From a checkpoint of a small mixture-of-experts model trained on Wikipedia.
Size: 14 layers, width 320, vocabulary 8192.
Below are experts of layer 10 (counted from 0) of a mixture-of-experts language model. Rows are named router (the router's row for the expert), gate (a neuron's input weights, with its number), up (a neuron's input weights, with its number) and show model dimensions 224-255. Each number is 500 + 40 x the weight over its row's rms, rounded and kept within 0 to 999. Numbers have three digits each.
After each expert's rows: a language model's description of what the expert responds to. This comes from a sample of Wikipedia text that the model never trained on.

# expert 0
router:473433545536461456529522422530490450474478521480474532487465507506475480641457535428474461524474
gate0:518481463501404409507528553554494510493450499515442492523511549483506477582496498458459538535454
up0:526450504474568561474493563483489483539518490520528473510500519570578461486488494514452498438518
gate1:539519497513532518495493490509466502526467459504485473508460502627528449472505511472452527428473
up1:536496515484479519471500526486568485494504493510546458499497547522522473499432493489487537444478
gate2:493501524392498466472473521482481505467528490501403559516480514506542419521491546547502458528449
up2:490560602487543534510472525448457472461545473524511503525441544470524479561500565594508514526588
gate3:549493468557476504526457508468505463444539501517499488507503498509487533508568556604521497491528
up3:533494560526498469506554477477555492530484543426505462493409562578492552505488492506450516507542
gate4:464498486539451464460513517458441537541411448497467415474489467505505493489477564479520496575430
up4:515571432489524422544473498482522511494501505447441465457504537583526462551489494567483530544551
gate5:569414477512497464520440497443443467528439471501491559462466456462458486532587511532482435569448
up5:529580539507473515540521477524512473539471478591546426544495613471524572354414491512509519468475
gate6:586463580580518519547554453522615484483598540477478526477491563529531466439525540470513456491521
up6:548498558500545581446513432521552483472540555515447465496455512517499477495480550487525571485541
gate7:548547521475556528515519414513453514549495514533481555496503447530480490501496505541511548513547
up7:466432466560525492486458465521512491481483492472438494509454492578441433482464420388526537498530
gate8:460447518472495518442483535475520463484531482499551500541458525512467504587455510496462582589565
up8:532452455427541546509540486542468542560480510461451482506480466486535506474502473526533475448514
gate9:487579530529464525416514536485539586454495423472516523509434496435468529520435555491494546578457
up9:487471484472536483468444538563493462435516493521510499494566570482590504544536488493477434509452
gate10:465480529519497548516519496449525512463470476472474492475553576480486529541536518439457436478419
up10:528491446520547508479447484431472486516467465455506484448540481507481550524501510482480467498461
gate11:468485510443438550525531458462506441577445552492502509457509470464487549503525507413495408471518
up11:549514479492468517468515465540474523557443502533518444449565467553474517509467465517480506566592
gate12:541484458473512500506509473531555502504526524505557495513464478472431479513487532422447565529591
up12:491471549407527520465547562564539482522515474444509454532467494422394520497459500513526549503567
gate13:477477478526460562460581520480432495424473563475449473516521451537472567472492562438469505621541
up13:432505466486457457548377480477525504482498530518492474536533548516482485512459542543475494453460
gate14:499533436499557584526462481501470487478545509436412514489534494595438488484536520555485362488501
up14:452477494464507536498477490496503549557450603472563396566451515475580518500476537431524504459526
gate15:510511406493422459497494522539531550446459528472540532496463507460500553457463535519464517484472
up15:524468514484509455534503507568466525487547537455488521449521481396524587486461530550495525501499
gate16:490557489465496511501505518474486515465463489518456524428497530520471535520513461477540545526498
up16:450490481488450495571536484504564479503495516477529552610493448473496519435512528483466455469493
It responds to: Word-initial prefixes. Opening pieces of longer words, often prefixes like pre, re, un, ex, comp, plus LaTeX symbols and section-heading starts.

# expert 11
router:482458558526462465495510497530505481519494496464464606519385536491536506594466577484468440468444
gate0:496421554542573453489503534474524483521470459574458533452480479486487488434544498497417540529435
up0:529493452511500451479492571488534438512464485562502477436521520448498588433534518526434549484478
gate1:501535439456480448499451551568512454556566452528558424574494509523458456557405467450512551503530
up1:488504438459493529495537459375515516495442491456513568466498467456497453537521544483488477543494
gate2:529470519501514553583525445410490479518520489486478546506507516486471529519542535474461469531500
up2:553566578547470529533558498475454460483479523455434453471546484495501442496457522504469599469492
gate3:476530548436554541521466503459562556515486479525495469498500635517535467461444536459544481556500
up3:525531526489550484403434513546508529520512470510530487525480476450450528483484516554488537546507
gate4:520532418550551571444481464519497539517509505525495575487471562476489529498474474525485524466484
up4:464546493515508535518469444561527449512466509494549547512471445446509577491577533554520469527514
gate5:485530509570475516526432507426544482495506461587514436494488459535493517523525520483522526523559
up5:493519440502563562447452448544563539482513523515462520500497555569490545499471492494455581470507
gate6:539470454542466562468535445545536566507491501479481460496519538526511439483475498538434422510466
up6:473418481537458473560510549517467496461481488497496476522514492521519514527481501452513532519504
gate7:530497473565493480495594473451506462555500507421550473518572508450488462405491496565393512490496
up7:527516529519490544530542480433500473548536474477487485492525482512520521447449505520451541429496
gate8:498483491493627529464551408496495482453553468569531482489504430447473508476478493495493538468437
up8:520532436523538546374489493517445521481491489526482457493466492471504509493505551533481560511557
gate9:496487482554397557606545500533496463479476453525536453425562513481463543561508577469503509499583
up9:488511536541401433524522550507573447557528559580508435491492445506519476530534511505447516541493
gate10:505508580461485533513476490493442565522524479536425482473488520513511451458514531558449507468536
up10:504513502513487525506503474469549465499565487436477552529486510516489458490545499563475532506435
gate11:595422468511527458582492524532487503550427414504529463521489552486476482441555607485480466479505
up11:466493573538413566467517538513549448550549546504507454534487460456563459485491444485479483484516
gate12:541480499493509499481443423489500497489467489502533476497424542468453535516606515476543440514522
up12:520462505507494567521461449567475447502521456493570439501475595500483458508574472501554521466526
gate13:556521453506556569514468514539432566494483526534462514489517551499499490501520446517472535430518
up13:561491506561541487470404454528430473513500464556444503482456492523503556558553547528453479468446
gate14:489436527475487548451533523522430465490473507489464469512516515530514526476419561540490485499508
up14:503498510503477385521516512505581516530616486497441488484485442544549498547546526519507488479480
gate15:496495490416465452419579482541450529470535470563456480463449592505532474505471537480577517540511
up15:507484511523463608522415475500502479551465527534564492554555498499474515466480474531519562520489
gate16:491522501449444521448583466467467454523508500460435419467517449470512515463548553530469452545508
up16:488400566511498528426499471528433525471487465522492492521471446417591487556509502483477471536522
It responds to: Lowercase word-initial consonants. Word-initial consonant pieces of lowercase words, e.g. h, fl, cl, br, or the p in multi-purpose and Housewives.

# expert 7
router:483460530531507482466535492551515506519440544476431513510470470525530519539488508514401457489481
gate0:476483515511473395516429554550566485449459567514457433520503508499476456541477501517506523516514
up0:497511486503504441496530626449600474468517568473520484482527477524468498504517554563517547513477
gate1:531435483429576538482494560532470484488506530494394566548487509441468517469478476598455471470502
up1:482537537564528575509475492515432467498515571471541485469507522488458500546487430548510462555518
gate2:457491513496464477500509512478474475548535524515551538533573508495561472472415494474493486500472
up2:545497480492522530543495497552536474404439532505515460481430536527459567558507525498493561509505
gate3:493451522438476492546447549477523497508530506535545572453467490486538529617463589545490556425449
up3:494451553462443489393446492463504451532564572481462545486474491536544480486592571502523502477419
gate4:532505482537461544583492390498534545501475470512544464508450561490502445511520506449520526535526
up4:476521501406467508428494530455491574490442527478420491554572474492477429538464531520462466448506
gate5:512497428493440511523437466467436502494545526542523424495545483486456477540472496507532509491582
up5:532545506522469502479515474532537495413490565505541554509502420554508456532515479485489542510511
gate6:526469515556535456536486509483504500573502530569565469477440485604518520484562528415485523493466
up6:521497545505519493539476569502468537561506446602525439503597529461468561502564539473523484546432
gate7:454453524492473575555460429482482513505411462517478589462458496491505517558430448496514549480501
up7:517526586487527575561449531573514533404443524530442557565448542414557487493493557490461488462532
gate8:484554463476549530540484530508524515445471504490512558437579528479426416493521533443589557524450
up8:527459442504510533480467527574513538531603406402478547460507518482496449533438573546506525467468
gate9:583512530453495567519506510436491467479519510545448506508504438455518551522512562583441512495542
up9:502550548454574510579503487493525442503442450559449476533505533532463456534496427461507501476514
gate10:534486528496553474504540523494559434562497487562524523530513485452454548477554512560589515419551
up10:573423486534454512462459552490413518528484495483514419481526458449509463522539441491495433522518
gate11:482506468520518461501415492520455551496532491517499513484552486466469460443460514583498442518454
up11:535584496533558529453603444547511494471413459521478501520449503516481525510560483531501530473401
gate12:562527517527412468473443548542530448536500480482502444489458486547588430516520503512446507468545
up12:525514528454464450470581551521520432509500440475552542470486533425567523495467517582489527462451
gate13:542521518532542441497567435451494527484493534553552474448430450499509493545505510503451495589540
up13:515498532486529499472541544489490521501451539475519504527425447519482503548498480526516488525500
gate14:494496543500534593499504510443519480489473518525517391500485497521470428525481438502513399497513
up14:468498492583473515572448473434526467523516539492485458551506436568478504565491509463510425475488
gate15:509523463488570581498471495492502512479449497550506563432510494477465491500525511536579503501540
up15:579510583508543523458482474446545487510487488481567423504579489522543459469465449540452499486535
gate16:453409458488526464559557492458441522514579437483496504469544551530467481495464440465577468534506
up16:518520472530450438483454481501532446548563484468423492510512465436524523515497510558469506427521
It responds to: Verb endings, usage verbs. Verb suffixes (-ed, -ing, -ated) and verbs like used, called, included, found, named, plus object pronouns them, him.

# expert 3
router:472490513492498439461563511490580551549460507441507490545444520520545508516468594489461511536480
gate0:400505500455478507486371474546474479487577475481504458517478483508513396453500492488503552510415
up0:515585484527572544530476499532457550495519503521474539491505564506534511503521481465450583456445
gate1:496549542425535519504486499451479597593523564520505457568490498570506572491581502560478432530525
up1:594545431487464532559481501497496487469472522442438537520433548548519445493494565476467427508541
gate2:501510511560487538486534481511481498455538521530533504411529547510457459463477561470497495514477
up2:542480602515509459411526479550505499459559499470521443521491504456497440540487513469460476448517
gate3:423485504458515498477481554489438511554428449516533488539390491484478539492524500478524528498537
up3:468521483513485539473503504419466554557454477534557552476473491456510547559495491459542511554547
gate4:506461514466589485526593537490534536491501577511504468517509569445471427532549492518572484496488
up4:439464585588448532482441497433478549476464540540538479528503445560548529527548464577534536510525
gate5:495543510509527502538465542517505582512472466481504500503483473539448475529507407482457532509542
up5:539525456459503439480478564512489547493484473522476471467579456446473520500493414508476497516556
gate6:544464495513464523505484491517441592497433557490562476513547555451491503512506502399490537466515
up6:516520489475504471466489464504624513509551482557453499452486463555544489527520372524495474514481
gate7:513497481504545531563473508450551443530484485514476528485556527519518459458484534547560563503481
up7:573405526578528526587519471484481536496517490499446541448508517471485440461516417478469540472464
gate8:479534485556499473539560524487477616510447518562492484585494404525479553496508560487482547516510
up8:518494464497489540488506464521429517544555438536536495537485490486453528543488569558549524527506
gate9:504521484474461512467430527451541454500469562496484547528562521520480481537525476513510507491537
up9:524458519486564537519513485549429443509550479438490471413504490493548482532519419518516427551549
gate10:506542426552502502417523485463430500518490437483542560514537476514502431484558517516501511473497
up10:487454488491512534515542518504473534464515477481483497567485523457514483536401488502551423496527
gate11:444515509511464517489480538507515502479485465515506468444494468463488478473426412485473500508578
up11:553496469507523538492477499508543544453472483489464491521520478560561533560468510452468487498509
gate12:527528541572524526516401456474482484499504445518518535467486492492518480531468432477545503481454
up12:527529485404465432476566532478506451547426461462557501490456483432459621563466605501502570523435
gate13:518561551481528558514524512539491526496496482547531433540525459476544502477464502433518495511487
up13:470505481483432507500500517431520543546421538476508536504497414529487502500512505544417451493522
gate14:469475475456536443466537443477564565464493545569528544467527470449505451468480494441517534494444
up14:509572484471487461466526444519527488476461519576448522541509469453439475466480451464520476541505
gate15:459542531452546467515534496450564488488576543594502487508467500501541547548458518515490481485502
up15:526506519511431537528511468537443477525445500440525503534505549449531503497427455434470512532509
gate16:524515609435508528468471519541488481477504487495519443437479557501481503469474459498433560543578
up16:438522465517465621498438532530474489465561604555475463556551418547459498549450443413466476451495
It responds to: Pronouns and taxonomy text. Subject pronouns (he, she, it, they), and/or, and word-internal pieces in species and biology articles, e.g. Artemisia heterophy-ll-a, beetle, internationally.

# expert 14
router:507494566489459470475543520518552574472508530525481500540474567486574465563515513534438450483468
gate0:454470450500487500508541455545555512445504430503485464486537553458464483489517482508515453500435
up0:471442361464503485564493510484519509457541452575514497503529516480498466403536524528534449489470
gate1:542530465507537458483503437479501504480604460451538488451542344409421444520540526535494498455528
up1:517518521509537522434526588485539503457534488501520513498548549463527536460528550487529511540442
gate2:517569445533530490475410510500510508569514534481539457586613469474502517442505446537515551525538
up2:500486503517379543500564542436489501485490566432497500521433554532484431488504453489488423485482
gate3:474490442452550529492435451505495508463482548481506487491512522513396528526456484512498424471457
up3:464487539453461529513537519476586512530483539481554493436505415452541490541483445541486501510474
gate4:443548447490506594523527475487559482436491491501502482529501489524511403503499600506515558480566
up4:478476517515486434465523449524467520472525523465468517506500519458509522486471417568516492550450
gate5:501510532502493553513562490439517519508421550451464505553496474507491428543535481541516428559529
up5:463470554529486496505469555389449490494444497585464567531518503477558637399497479504476538543442
gate6:469522496547425545545564522489526440465507482564494458447488498492493552471499513468545490486516
up6:548423508554493515486510503584577510495535508494544501478504546463575512491563537457482501478528
gate7:502507503448418551472543516463577514535472485588433487504530508496468403467516414483490478490407
up7:525563565373543487535424496587541468527447453527472521513533507471414461448408436473436396431459
gate8:511496552530542533402594413435592517478457404452472474507493511457560457486480499504450464561471
up8:472512542477413519490463451537609549523486488512481508553552525484478504500508459530492512563535
gate9:510501487514587599537561526466542486523509474547429454501511540471574467532473504515509492562495
up9:530432500439489510520523497507444515514528602461510521465395473509489432449428515513518503494472
gate10:469465472475520515553460459514502509492585525497474519553502523491522497466513551501502481569469
up10:514493444591486494531520526524507440457570481471535543487488462504579469581498476486459498502547
gate11:482527548528590526450459473524439523511488442524490468506531496477467550501495548504500503557507
up11:414474589583495559474517464491497515505498489473485482541515515558417553494442444537501516534478
gate12:421502521553573546532537538504484541520552464499517504513543529492479451504496548549555398522531
up12:516513525525539548507457470560463452571493497516504545479543484412499488381519488459499449511535
gate13:497507505444449479484479508529445518462495500443523481486436545518504520549483470500473547455506
up13:472591510445521506487432561509454559478520501557510457508432511489585527537531469539447541503453
gate14:539540484430568566502481481455460521518478493433449512566565449545497432440522477543505421519574
up14:500497488472460474540538454513507495462546484507496496515550485539521459467539475500530538466515
gate15:512512480519507482504542536503510426435518567549508459467487506455592517474499517503493486505515
up15:501513557552532521525488552423485492462488513549469463525512453457530499535554550485462518513512
gate16:449513490501509446531443519580496532514446547561500437454507440502508527470498468493460567569519
up16:521494507503496509526488531466497458477555511488505422563524579503493474581503482498485415513504
It responds to: Place-name word pieces. Middle and final pieces of European and English place and personal names, such as Innsbruck, -burg, -shire, -ington, in geographic and sports lists.

# expert 15
router:489500473539468463518509527540566573507457525483452527518467520506505473603461524476444431493466
gate0:448479440532494493484522471509522520532457519504480513469474540454456476503503473585515447507528
up0:497502435547554564470555483457584541544568465498530521437467543436555520501528503521493525515569
gate1:561530500460501528512539518487531564527519527571515490541506443442468547457524498535478464493527
up1:469495526531532462460442496504450426484415553525407559537527430488517521514515469540513538552513
gate2:559517518500515526505481460498505504526481514510495570456584506491485438490504501492529463489427
up2:461406499519556370481474454470422458479495444461457492515439504452559447538444537509536506452514
gate3:481520476493504526482500511568600574454478464522494492492535499570555455475487455518497497500492
up3:511425457568500480513548467463502480527556551492452496566473466500414508514480557527453541528496
gate4:462460501469485526485489571527458531495454477513460510459487442485562541498512524466488507521462
up4:526466502537497476446519454537540525491465542502507581527419507504525461479471472518470503504531
gate5:533498487544516462511560433496545569455568503489466485521572532480534451428496416506503424494586
up5:527500541521489546509535534444486513505580533556510568521412504476444493470521534514535482479500
gate6:495513430526507504462428487523573421503476483491419541445521510554536492547466534458458512467394
up6:533495515520491490527500452565531558425527478515553527541497584499479569556514474450517525485568
gate7:539488527544463547464463471451539504520466520557465587543506516509474454511502477502506500420510
up7:537532458506495457489454521504541488513543497529538486432445455512541527438460481512553467447510
gate8:487492460590468461510531518489447445497556487513452506521503485545434476551529456516536527474478
up8:491545539498437496510411576538495443518537566540471493512457441512452518584569523501506477465533
gate9:436489502528467514454513478583510498552484421567495534463538544471503444559494487476524588492533
up9:506541525491540515530451501552476470558495440536524478370505523501478517553553497540520584489513
gate10:478575553521460505477506520525482441482460472532491563479511448609491535407565492455511500485483
up10:451479503504529470458479472563529404506515508541476503469462514532566469480518518481514510438399
gate11:529500482557463478525560560509561489485494525466550516480464513480517469455455547491459475515570
up11:490459512413466478500489569467472456481521624444496511506429503541497542474513489586500420462520
gate12:499448520443465481555480542522441460558566521510528450521510500524369440511456571465499504491501
up12:568523569528522514524505429620535510486489502557495543500560530467490468450426477447502460483527
gate13:439557549507552547546460447445527561515516483565506508483502492473476477510463541500516529522506
up13:459487459440532510472556450518484541509563500516479416475547465509454456479397497517540459537507
gate14:473443573512503555508479524487489570496500482461464500433596515568493507455558510525513495477500
up14:491513502563542529499529439485490554534540512571471495534490590504514463504454539457483531428557
gate15:498507494472526398521507443522497520457489518481473487503478547515504491430526578527463494463544
up15:523523475479541485485551531487521528488496597550502543472445472526463506474492470550493471537488
gate16:422559460492573496492521475507493564485559433570442481481476507572549452558499503586492524468509
up16:526559466456475496479431473553593506511589483518433530492470502520441482526504490425483598489526
It responds to: Personal name pieces. Given names and pieces inside personal names, e.g. John, James, Mc, the ac in Jacobson, the is in Élisabeth.

# expert 9
router:444447516562480492502506470494505570477445539490446530585484542578527462554463526513487452535467
gate0:538478540501445495492484480521522370496488548494617499505469508480469453519558552485563494493505
up0:515524541496535541538459431505523499482542509502481608522471500455516509454555568452439413498500
gate1:450533518516430580553512480478431518512493558540505452538457365492537574474474510504490550534550
up1:500446502409422509536462468528472482455528562484564562460476498529502569484458476473485535483471
gate2:481517491409522484504473464548539546498484446467499502420488512571575463542528472464521424483556
up2:505473535437585444528500566498508538524517494481486508507537493515534489519565511533532538589574
gate3:439554452493460497573490492544508520496491519521546491522429369494492508453437525490524498502428
up3:532527534516488434573488507492476479545492513559535545462442397497454585461480471493482516516502
gate4:528564529471521568507509504527455504444505491584431435421497498472489490484477462521468550496550
up4:459460479545521588547532484412493409460478419439562567566487463490478429509534561581589471502468
gate5:550532496488489522472462527494500504523522458497559451523501507509517467547460499398503527420465
up5:451452518456503556521491533500504522446516464516453565529533456447411426473517463454573505430509
gate6:595533574522464533504505475539473499492525516534625467568505475539525515494519486548488541538526
up6:517383461442580498482445507459440445470516487501497456502514476497506471466493511514490546504486
gate7:559560531464530449470558498483458525531544518565472538539596525459511469421499488544467542504479
up7:510548487470469434502453492461560502492485506513511479559506482412489466529480472447547476531456
gate8:510496555561465482499486472503548443483542561491478498543457486474505488504532556524509448456479
up8:435482480503470494413563571566515490563466526472597499473509522465547522550513510513439535482459
gate9:425435410501593495499493470498458584546483472485495532501544613526502496438477511502505532474451
up9:458497495506494475462471529448501526528566464496495556468501445510476469505523448509512479505490
gate10:494474445521462529546523488487446483479468520500559520478573434544475475512548464504533519527509
up10:408623504463525526510435522515596532481515587493488571483506474454480540501510508473463522500553
gate11:438522552541526449482539449487470488477501430549490483568523460483544421455468455536512536539471
up11:453483515532567428437468475520506508534467505527501503442497511530503494553488418416531474485544
gate12:520491488518529573508494576485575501518565471473525480493458503456538482458515547487534473470496
up12:435557496439572557458490440548463497496500535540438507491555452468478501516507546495503508481501
gate13:581496558585457497532467472541500425481470529539489512451442484473450532561461426466475427487533
up13:510567486541477501450564499499536457503486499524553554525480465446469549521464433505473585584503
gate14:565600505499483438506488555477490552522566456477451511539449522417489570468464459507510530398469
up14:490510488536423497536526571460554506479488444493487472512483498508511394486477486515489455528498
gate15:492415448472522505431532489485427504599524450479540459460499572491549527520495466562552499557497
up15:528493523518447484519521534536502540555437528570518528480589531436464531462513523447526537431503
gate16:554524540428473468524477467527556530523509612495535519584531511438502474449490523480535477536449
up16:541406487447565506476489557549510515486511477486509542519482635485523497498514479494535500489521
It responds to: Biography function words. Function words and career verbs in biographies after a person's name, e.g. was, is, of, joined, served, appointed, also surname endings.

# expert 4
router:465482576556460488438535438529521534490480585509449522562476507476536430510495562504485453583465
gate0:456426449427449478465430545447499443462499477439452533554487462430400482546437447551486484487464
up0:549568511533493460511551453529508514574508478571540488504462512537537518506510525434452521548539
gate1:599536498466448535566469508502555527486526545497516472412546521456529479543472448518500443464454
up1:484550528498474493497424449577536570473470469586414483489539508539532535506460546501526533494470
gate2:545460517582517512493490476522466443554463488525506495543425472497471512488540523492524568464452
up2:475494501458487472527562469501514535419491536527471459420525510492497524514460430544505514530485
gate3:519440452496575499464444464489456515473539511488451495450457576477528402445533411551544480458540
up3:517539578534498453526429506541558519529534432556518504489521572492583533477506536482524484560452
gate4:495495604559486458554567458427514495584497479533555533493488524540434529452443494421482482471479
up4:410500518488532479511465493532400489478519571438503487507472542518500494494521493466537484488489
gate5:574538480526499569460524464503501480508490499509504507532439443431512480515525576583536444503487
up5:473479555503500395519537503490464448557558405481510495551442511559523477503493481437523439465485
gate6:503521512490515513502515487547505527498494570416483464561455540503550541457478531492471382562529
up6:462488477518497511500512498481482450488587527511535527498519618459596571447534489463520539463556
gate7:548512487560520515439489499494426452523523469468469477435416436480429462484438445460546467453518
up7:528567487539496492549402518498504518466494484608500502481595459515442533504543533490487522507502
gate8:541559568484474484452459484480469493491528504477513467545523508492401541542489517458453481489482
up8:556428501529415525481539469493537549539497504474508477453528523470516549543427495413469560533498
gate9:543579424470461514571538479516531568538500478524517551455555514492497517453478511437427511537466
up9:509484501441508526482466571544496473466508443536548591515584514544553494519573536534511564490474
gate10:428565477444483557514565486501500599444524500464485466475555439521481483444485516531509488516441
up10:495568459401491460466521537498530501494475521512540524502487464460478553561553475528495463487544
gate11:497547455527529525510484514477504523448511524554447513528514518549459483482524451502516556489411
up11:502504466501430476594539388542463452537446497473511498442495509474540501505486490490505517491535
gate12:465502521553501597473489481505512513555570489492572454518495528486422493511463526530534540489522
up12:489511459476474577482611485481549519448475492459482516519481540457489492522549542568472488477513
gate13:478546474514542593509467504584559518477487520489425477490540513567458545520510527510493444576472
up13:486500496513489516491585465420518491514422543457489418454472483533524511546506524544478492500511
gate14:471487489479518540500544494521509441548544480542553474507521457466554487421506498576521570554482
up14:513453572512490478450466495500543460523512476554504556512529481458554510478513482458516552531419
gate15:504414453473430483522505512532483558512469493476485475480524498432457508514479542469484486509551
up15:494590495563490566501457569538474510487525439470521524545483559535545509538459500535509539424496
gate16:482608528545461594529480469515488528499515465476498554517609484517514546483520541505492498457547
up16:504521512556428546495454518480462490511541433502505503495482541475485541478519532501496363505489
It responds to: Function words after numbers. Prepositions, comparatives and auxiliaries like of, than, to, was, around, often following numbers in census, sports and measurement prose.

# expert 10
router:470431536524448414469522535546551502501434566444473544580439526499543455511467562514462502533431
gate0:511529551470444470399517477566492473501462525478472501563505528503536496518478543497459489545423
up0:516493526485470549443508496483517493533498485537521425518541477452511520503518528473556456523438
gate1:408481557453513453467537527455550523524497542531468406510474516518497445511470535524471509551436
up1:599510515480483486543442477535511465468506466429476611515489522505513512550499511466478498396563
gate2:508475532490536535459465528497453468557494467429466529550461410467538471521460502540495489486504
up2:520507480506541465439489490493540506537504412383476536557467487433455503500500481603511487505484
gate3:494464535490485568470494510440496485494495419492573394480512495493476505416515492503484520454476
up3:517453487517524526547475517493423520491450469449482522499554518564459465539473482487550571514530
gate4:469524503521491571556527527519538461512524472446501471609539507466512465517544598492533515536486
up4:500437530511491407445497440536541526435475544539464493479501483554499531541498501484513491500483
gate5:531538457490604532516546475501580494516522500452556501496502522475584482513537523551517517481503
up5:468481449462552575456439468453518471544471542479446471533551440509527470471517555533552506448533
gate6:592511448462455478475505546443477512573482455518459546463542534564460494483553504516484554504555
up6:542544497539546396526553550440541532473471512481440499451582532534472511496517454507475546459529
gate7:495429494511529525554463442470510495445456515522540537423526478492493525520517503504581563484493
up7:461518520538629543520519471523606480509485445521488488487521457499506530538504511449449531542509
gate8:506443537518488456511547496450495510483559544560471506479481493505476453489393524528464473584482
up8:543482474492553513518535532518489547507477510515500455502441455438537498517483524506475444444588
gate9:460528527438475526462580463528491509500484514475567469586568511477539489474490563452479541501513
up9:513407505467437509468499531498471476541527469513501463411475496435474452510486478507470492485480
gate10:548522480468437489504528506572478493518535499499569549553520503444536486498471514546490480569515
up10:466497563523533486451517496495515486519518495483485508457466520509460453550469499429449468486471
gate11:477565477561467482505521519526481477540458459514535474440524438503483470497498429500510500536508
up11:570467506520536489490466504446508500486513436456519522511603573571424540469422527504495513507441
gate12:469441505472546508504503495442485476495465512489474534571510479479498558472496514514485498483470
up12:486520476520496483489537464514500512490520493508461495478526544525547448552489513526443504488503
gate13:589465445509532442578519534549387430573438506517497526438498530461504532428492523495461435498578
up13:496470513514522408550493431530492476471491486506565478465482597480501494519485472515464512549465
gate14:524491523456489451519500535484489521476520541545506439506565534416496421545521509447465508498505
up14:417477496489481492496489480470489479443513533465528486477549475501455501479550424455495502505480
gate15:414565481515513588456469486495539507506590500493530475489476497496510499484501499574528526499488
up15:521480497565500550487502458523427560477526491460409551478493468509476538521551476569503561524453
gate16:492481481446561493482444490502493493537414461519454465425462515500495497467470518456466532486480
up16:492536516476536594501470511495547500458435475477493515509448479498454578491465470529533486497488
It responds to: Determiners and noun starts. Articles and possessives like the, a, its, their after prepositions or verbs, and the first word of the noun phrase that follows.

# expert 12
router:512423566492467424447518538566545503500438546424477478581444563526548467546470490491450451484469
gate0:480489476478480474480507501484526505491505488523542511552503499473453467469490540576509515485472
up0:555480534502514512490520568487392458447426498529542516496532479460474537493527473504543579528479
gate1:543526510478397502493473457493482573473471526467547538519461503494490523475430485478485496505437
up1:464415451564532480568511466583486456574501524464502453552501482506535495494574496442473509504502
gate2:451512502485463447530437485513587478423521440427501505547445484510466446565475505497524482497535
up2:459524501458532498449516482535450602518441487463530447487491605412492424485457528429466523498545
gate3:454526490521467411578496499427538548476479517519480488497471545508504499505435483453500483539537
up3:495437504550475508457500489553486540544520470554614511529538514418529472515488536488481490537468
gate4:498453498460508443443490513523533512516510494441495515473539484490495573434505488490496496535546
up4:534481502502520409464485516471546442589568452489511488456559502430470476471442473552425479491458
gate5:508505500400533488484495519492492496475494459539527504525478497542483469552511510467520528437504
up5:537520497439487512511507520519460492508473529520527580456543471475565442573485513479493479440488
gate6:458522445521516550477466389478487547557551528554379568471390416424481525518497486509468541486467
up6:551421537463466449508559531489596447512506442554567464533557530557542480497550491520522472512482
gate7:414528538447497543551569445455480512473426552450495486544432477478514496494508523517507458517482
up7:471441553521498508587538507482466514487460493548475528534454502502516517480537502510562490504526
gate8:545430560562551406507480487433583508540476509486459529588553489527498507487554538517488455539504
up8:495373595551466492512540464470512428528499517509508486464459464443565542538455479493532498539505
gate9:472501468520481529532454487467487555543480522519485524427508465528428508586494438559491512535530
up9:490612501537441536527547523509415526514501509475543469480488487559445508535450478478506618444500
gate10:477514393540564528514458512532504566578479450513476525501502520469521571510503524471546554451509
up10:516508395493502480502470568442479536615488426497539455535467508467450517504538513504563569475503
gate11:553446447501510480487542517504404461533491498499525485503513415476500435484460483520469546563515
up11:544519568450533487506425504446470508532495493501555509508540506531574456501499434450479495475497
gate12:481495527537453550518504452443524486563538464475466491551521526554438486558478504523491444560460
up12:523538495449528477480517544550500527465492534465447521480535494488550462540481567538497558436514
gate13:532400487466432481540508494458446515477532537513470500516507518450437531487513495575553547468474
up13:446522482466570504519507488520539485441478521454494494491523450483482439434430448482485516495451
gate14:446413577472500509488483510457522518465514526507492505575559533523486448514519472511500505518514
up14:395556533534582486580444452470428449520518457511491535519552464540509574466531526438493508556540
gate15:464483555529466518477532511466469519480515508525516468496459506562474480519512474509462484494530
up15:445479495454476497540490534494471482472500486498489451455534572497479536514553550474520458524488
gate16:490398468474531498487517534525432517535544423508575515491449469465504437521428454531442480509553
up16:506474490537428568485417479494474534533514491492500476563536449492518526454462467555517530508547
It responds to: Sentence ends, name completions. Periods and closing quotes or brackets ending sentences or abbreviations like Bros., plus completing name words like University, River, James.